config.yaml
moe_layers: [1, 3, 5, 7, 9]
init_std_down: 0.00322
warmup_steps: 200
decay_fraction: 0.456
final_lr_fraction: 0.1
steps: 3814
Below are experts of layer 7 (counted from 0) of a mixture-of-experts language model. Rows are named router (the router's row for the expert), gate (a neuron's input weights, with its number), up (a neuron's input weights, with its number), down (a neuron's output weights, with its number) and show model dimensions 0-255. Each number is 500 + 40 x the weight over its row's rms, rounded and kept within 0 to 999. Numbers have three digits each.
After each expert's rows: a language model's description of what the expert responds to; "comes after" lists some tokens at least twice as common just before its tokens as in all text. This comes from a sample of Wikipedia text that the model never trained on. Tokens count by the router's weight.

# expert 7
router:482497505521493554526453528481585532482550472457497507518522461460473456466456568520503570565507521474488551462492463553542522522456509485476466443526469529508480528459489455471497448530567474428481520489483511485501422448569426477528496472481498514515498486571504443421511517548525514447426395586531470476557481574505503518529505456504487463537492516466472495494533524413487494535522471501500490552489493546417411550513487474525528461531497480542491465460362476559606478513537462468532500456483543476521473470474476486530532505545504490501521557487521488495491464590519531379554526483559503504484518488466512475472539541473503590548458451455525435465443453504503488463507501508495458477471515452427530531478546470403460490535475528573578515439517449496594503509562461
gate2:561518518516510482496491534537485528573474556463519462555485528498488475585364512476549491553466516492519570522632474531508484483498508492502509578512489515513513453521480506501479468495482455529543494606446518597517577474535480501451461496483448498417559513430512547512464407500476427509536488415437501542433478557546535472552521527520518484470485483526528491459476458522539517478504532456500460470519523377429472477512455455540453507503487523537502529538485469506559506469495578549490423484554492426523522458542467548426520502510498494606538515510481459515504445538527523496517506476445504490482468538541568514529576481483484496443459509501522499472486550489501512477534483459540443484463471456498477548534451524555496500602410501507433427511471475478538537473538473
up2:533422472491534464489515521522561462503478468467457503477478421606473537525509523434528444482427549537483462529470459559546519463485529479520473456547431516529481583535574517502502471515506543502442513493573482481525470410522516501530539469516523500582423539509515537506557480435522502511496477543465459488471490514474584478588400503576431532516546532443471463482489492520552562520587578524483546515446499492549511463463507464434499518486440540585523530486571429511538512495498468510514488491473497427488451528486513503492485525524462485541570545511555542492537478465455520526483510534480535513523484513583512607497513469519463504497566460520522493500425454539565475549509369446513511530527520510523481544525477526473488448549455453474474562409495450482461516527515517
down2:459457463594484474475472462589475428528485509501530510530480496547507490509500466485477493472514504497470445544503496503522448450536567492493458528583518490592430513453496471502617489404493532531499568554616422407519503465431548541530452488451500462530503487449516483441485520478541464495428450546494518528461535511505446453445608521492497516566515490525521491519536528542468491479529521498531558566551541518493503495469473522526464497471470547509456538532436446481590573533535493591553557456555544502520488481523574471475495459470518524504526522515478514524565571523409462489477465508523469499512528488482467535550531444465480500446439483528541524523470494485465528432553538579536467478534514541539489532500581506429453489490460561528481532457463526562502491534503510
Description: Copulas and auxiliaries was, is, were, had, subject pronouns he, it, who, and adverbs like also, not, most, rarely in biographical prose.
comes after: ".", ",", " is", " was", " that", " it"

# expert 1
router:472493501521524515485551491515462584524510473570500523466505557472530565417542499490516505542488558468480541446513467535530497572460487519458503444571514517537426540522463471498557493447448533475498463471485499524491522468444531523516445541491479474538463430502492502516475536486534486533617486527542468519492466516497522577510576469492563477493543480475444560491449504536408602535508540509509515506497531562559549510541518493485516519490451504525512504450535539438547513460380502554450494521492549446506466589494486521468550557544556545519468614466458429459527513549430501469519460503490467500558502524527531519509494417514478508453517438481532545426492525509502536572528518482504519533516499440469462477472493469462472448614489416505578534526554449438538466507489423
gate4:511495551445502511514462506506391479473482522472482504526507489505477508500446569510502483504489529504493515513462497457485494476397536435496481549487540496521464410500530494530444531512479472505446467488514535489460474497427493490435454588526533510484496475512571490488428558532509510480597438521467525457502486481491481522437506465468479548529547436461447459538557561489522646491442477487520520482499507416492525554408564490524464513560520520494499495510537515520482538450545471410575424427478490555503490500489526437454583552483499550532471491518475507420471523520433529481447435413496549461508556493557473528541509521583530449534535505545525529557564513459511542598536519500598544517494478530525455528481525553481510457513509462492462544521458465471442536519501438
up4:502493521574445575543536482493488491504535486520543424526475521470503522486519484540464553468603432472525537519527469442511579485506488513475446553502557534417546470580522574449535470487409521544501534550491425466550452494527481527520577509520443479478434501502467528518434510585493463476478530525498531400465463496481500499512528510516481500601435512498477489499547475554511510556556498542447462474490481571514581530561482522558484523501480527448502443544484515526486463504563437533548586550527538500483498542441534452515477473468546477458519589511579491476520510528447485489514503438489489428530457490442514427501505484480486537518571555568416475498484554562568490528527511449445468495509502543535588525451462495498563491500499486548555477539516579505493535498499517
down4:510440466477547452537514485529446446485480536484513483505472512474544519560522550540453548501395473493497485483524541479478552546443489513468523484527517541459502395485463577537479555496451522496530500485545501490528467498548507486499433546422508442483526525545485578528430469514455525520486524429464492450487509527492454453543561450516380483474526535480397515437514536500452480530514492526419571465521468526527458513527507562465457481478501583566505464502536532486521487439464517494524487427445499457540481505526483463501492500558490462419495515513487478539535517565534586441498420521482443491567518509483455500571491448498495498549500536428466483551608543481577472558479490514481532524494542506452559563562450533500508515503488433487536492435551578555439541544516546
Description: Digits within measurements, coordinates and statistics, plus unit tokens like km, mm, sq, lb, in species descriptions, gene tables and sports results.
comes after: " ", ".", " (", "°", " $", ":"

# expert 5
router:465542553533541498499500504473596477492517501464439500472511481471493538491493492493477545537484469507522546526466410504441571512507554494497443385454445518477487466516528468403504561583520600492511569462511534514491448485514495517530565518541537528534515501484585540555479483445505464514439497546458518515456496497460508479490519530484436468536507468511458475420484480569518496491510535487490539455517445479479481511471477523509505517495555468455476454509437523515613478459489486468576541518430592581496553486533444473535541538501481501563486471456467474492489561462488489500552511485525497547591549529592442530474555494507491553540422534555485495544547517480512489541487505523525449491484581528357505528433597535530573529512480565542526497466503490462542488500474521
gate12:556559544492503537477501505495438450466516502513487449495520502486491503454516468496508562460518427435481472518394474535476545379549425447534516466452484548537505456441488470537519461455519478532557566489496526577522489514428557540515579449452491511676496500478491477545447493529496449480484517472482553456597521527493533528509524519494556496523448480550524544463469535463437516553496491508500539507423489480531528545510513536483492518484445471517545526502527531469522510502512548459484483490522520523491499450486516461522489504487467518452570495497545467525454558527549501537497554423477460464546546605464479473513496505562537530536466477517497537508508531556512456501475547563535575492486457497479518503494574546469446378443496524389517457457480440497476458550562473
up12:495502461464489552546454512423549462507504572516441470500474478536468513503548470515512501536503573508510494412463519504517477467526506483553531584523511483516515512541502459572542421543522513444478581524518569556460494456576493523536501505495515431543470544553513460467503568495464509588475510439521432524538449449517579534525481503430516474546439561449482546410544452539523431523519550569505514482491495474589534537468537479468415556486410470480466521550515563451438492536479511521500512513501486398553505526515562560519507463486517477462469516506483468500463513488553548452449538478500469428538510553537501476456526502487520471475457508473526528580458549491450554447506521522514494461469524553480433469476540507448472433576475428446491509549445458530426539508517465
down12:538510527486541433494409441504501545573504512466527468540557435486514514484499444439491517469492468446507556480512525579483580491486479467591519554421488480516486499517563526547466486489500461450533554540518524510513516583493471477535502477422546510537445456543501510444473557461540505518556487440570516528504573565493557494506467516483513542498451533436507550507509434518441554492594436532467531519519529471504460496541530495526479504535493480436435509476516510557460474470531462582474386543595531479518462518505588509518548550478474519513516500463566551450475501494418497480493513565420519478556501522512481538473533484490515461468478576446526541445520552496481538495510522515531551513391543447482478515544473497409523492444519509494530590502513440460569523516498495
Description: Main verbs and the particles or prepositions after them in narrative prose, e.g. took, announced, joined, cite, to, with, out, up.
comes after: " to", " was", " he", " and", " also", " were"

# expert 9
router:497474444544536488534531476473511511437513494487501496459567483576544491506520469546538504528430533505519496505401488511443544503460496429529495504465476430400484502453450498534445520413531456558529515520506557597444364510561461451498399530529475513468465542513545435472529504549498544486442545531475508536472516427505473513501487460468579469346525528497460445503512511529474491503483526501514456533542476487450472561516495462487467460488520498510551535525494537425554484529471576540489478528518541553505517617578528522491478493473424484489557519525487430443572493508449560555448508523496496542538519488549509529533518476541504510548476467551526508543518481536512488442499467532502465521475543474524516494525557522478455520530435556500502535490466557452520426489518441
gate5:560500532534507518479498441522536510574503499541551533399538528566480548513528544534487493505536525492509506534456513481507452470474559489507423502506520529522479514500504461551454515509507448507507506533531513486559523440549535472469527464543451458463560523592526539465593503515519532554497515440519526452487502513472546433504522434524513507569555466502519465588545491492508464442486559526559477564464439506487614550492505495489552553388483505488479434532450473439525534481456462465504553579522475478459503512493532557511464541478461551421461476477509402545477498511525532521463474501470502575506508477495486457450540517482428509541453583488540530500489509489438486589528512416515514494423552463459478532504531488484468452413553563507468622515496532540553556483500505
up5:519508469511520470522445517479478509529503495507468489446477579513497568524518554547449431487510546528537498517483478446446554574480503515460453501483488505545495464536512480467499476483496514471466451495433482542492423533490560478493508519582401457508581514542481568434521516460568486508545511522525504445558560547450542570480524553502602514431563430522481547523400524514482475538467462488532451489499467525534599502482555513468507508469567477473530454524499536438538526546572535543514492581479520486455442508493481527457419472451436544442470516421529488446509472470489484491540489497489555545449571478472569488526495489434526498373472557441416513493481408442504472491502547454485516490530532464539490514529477515411477486493518459452467523532487551539492524512491531
down5:509469509527507544404429588427420528556490484474413533527493559452380540541520495510515491470495548503470520474483477529425419453523492492531479486525484637535502502488488543532419481493527448498498552465476516462494545448496509546568433488482519491516446455475509522488516439481519462456526483583452417539532455435497462534492431464435414449526600518468466497472472478573494543516496511429542495540504457456426544515517499494555541436435493474451492491579584565526501505483504524560508541537465502515465539496480513501519479547528463490542503505557464531453449515476490479468520505518465516520461524487462550529501494461454438486468531605556458449482467499487515562468500534486457514469568554489502528507498512522507490500514437447484517560482464515523479489432460474
Description: Final digits of years, minutes, scores and ranks in tables, and pieces of Slavic, Turkish or Arabic names like Háj-ek, Kh, Kar, š, ić.
comes after: " ", "201", "200", "202", "199", " K"

# expert 3
router:443411486529499531538513492499508561528524471473516496520447470597483487470522450514505498503449504520454526467483525579509522477511548443460447486418553478478468446450526488480500472511562536589534499565501524565436425486428424588533528558524501563552529499513564520453518531581498413479462504492549520467502598470507436555555507437518513493436478523534454471497529439490461482444525477513443497416565527520462520451593487517496475616501562502468486590481498572487482574425490503471536458453470516484526543508505485541529461490489498545448524448471481509572513531517518527501462557498499515476511457521487495488513459513515546411480486504497487432436506489528511521521507544504503424501472545417467503595512551536472498450498546536469522474510495533490577494508526531
gate4:528520488465442479485539423501496453492530583532486500519541476504517501403507513503516452502523482522491464516517455502541485487502492462500451490486518477490539484490474460564471627561533463550445568525506483490478479510517511442448522520528562465480468512486468446503521505500484435524452481521500387449431439548498543521443507497555465451500495493559497445564522579501509516509557475477511431514470501562496497483504485564508534479469482493499438555485520397375523559560476469565494468473518464548496524530512549509496461492469508598555492481472396455443432496538559477456547475515434464532436543506489591528528527513507518486524508485522501436502478460465498506523499582524455528518496472516589488453458585491433472469467583508540485459504501476478523428415531577
up4:539439483498428514509493507491486574533446424536517502458416595453551449517461502523479520456535512517485485463511515508454482543544455567470605454546493532498439523508464482496488531491465514506558578532532478519563510516536543569509564498512486458509567487518522482502502564505565485530591559510544448434516551532507495510554452545494469487462520537551490474471515475474545387515486487493545507548504498442510496481577515490441482540500476479440544438551486521497526529519445493445509583513491497566545530520496456445603551575511487476470484543498502529599558447450491588452511462488505486580520441552519445436477474552484486465466447501518469499596547529487551522482480474463446499508521489545457509484544497481481544488546486525473592511532500448538450575535492511
down4:556434520495513462572526617417539494527514610570494602545438494472580484472493510489456512539527518516524473533449484442490529472433422410523497402501449471491549550446454469527575470532545537457465482515519481566597520523511517487549472520493495537431487597476549473416465482535549510475479448445527545472495487554447462486440526499542518584512481474498562492501432521413504503548481528460494520541510536507498528491528509507495441460497478453545558527441539517505529494482443533485473401490584478498557468431546448495453485421502504550509500539490484465485501511536522477575467499462550504492472504571454510514519457481537511477523439524493517543491449506545505479450464457504533502535504525467489471525540470418463475513538485528466472528493527502561462470489502515
Description: Leading dashes of infobox lines, table cell bars, spaces and year prefixes like 201, 199, plus month names, in sports stats and listings.
comes after: " ", " |", "\n", "–", " (", " |\n"

# expert 2
router:510520519512523492375566533500539487488595484478495460470422483492437482494491509492485505539498507567471491517536400506527548471398520486567379414533477477502516471517448517502415516428460541488455529488492525470515511399475395457561488500513492515562474512485489548500507474480529493458477525541462468547480530504499446461491455515477507495422525530456570482443628492496516464477486482445530536500446459486542499490502538481486480544502537514502490568476489512454470519503590492450514432493512509550571567558589451480459507510596470571480519531505475508527547509527521510488534537490471459495499478475484446435413548541514448479504550489487535546525577456514477479537531535556478482579490431456507479526454517544512481473514511432549466528527559484517518518530521469
gate2:543420524550512524513456494509442485507594522520506507581434524489483482503541512571443593555457495536466521450540479473433494526493530507409434463505448468507470459531497494503508455548441542517528505419428517503543529470458436503410503520503463456480489511493495472565557395526459473464432501431482597521575486596516554532460517531537539442538460537560445526523482501530518518473561489496539500550485506478496499534492498528501533552543560510482482433448497574520473502448541527438513529476493479456547447434435438445462463508454384460497555463507520453485514515493426503499487474483527506500495477509464523523466474454491460499473501414507602511489444542516534566517451477495544496513503480547460459443521521530480435455538523464505510549495456504544532521518491441
up2:439472543465477444583582537491473532487449479474575562465551530526439509491515481524496460468507537477520512534502543531513501523508513502574535536477563444398481581561454553518537464429505472426455488498534424488468551514482513440577535545502522487533446531534501430512544485489536575587563508548456573393513484478445544509496467485523420517452492549435488495532514506450434508516476506451447480483508516518513487546511438511530488484513487512566494534469488482529474580528512512499518499431508500501495504465508510549489522458490485600473524547493470558485489462501482451500535499508552494507468519492518482502512499483565403494497495531511490534459521449483560565522500475509534429452483501449508491555440461474484473550420501443511661398472505488461537556515487504
down2:504484629422461459553473474485461499515543525458571512508523544501461503531568463454480525547540549477420489535578541499481489466456467501518483463462505497447504582528477497525512420501496479493480456461495417483536532410478565485551462529489499505531448531527506503465506519483537479566520505414467546572493590530483510524447500483500599479500480468454444495509481571449486521548447462430526527487468457537557442504457468471503541429546418569545529457485421519418497541478528552543477486456488474468530473390471521526476481511463491530511482445478482520543524465485495573468507499474460517516468480498499521547579546517555566479506525543530553467422496540472495542506502479511493497461505576469554479547477513434463429482469449442508540561556558535466503532543516468
Description: The, a, his, their and similar determiners before noun phrases, plus common male first names such as John, William, Richard, Robert.
comes after: " of", " in", " to", ".", " by", " on"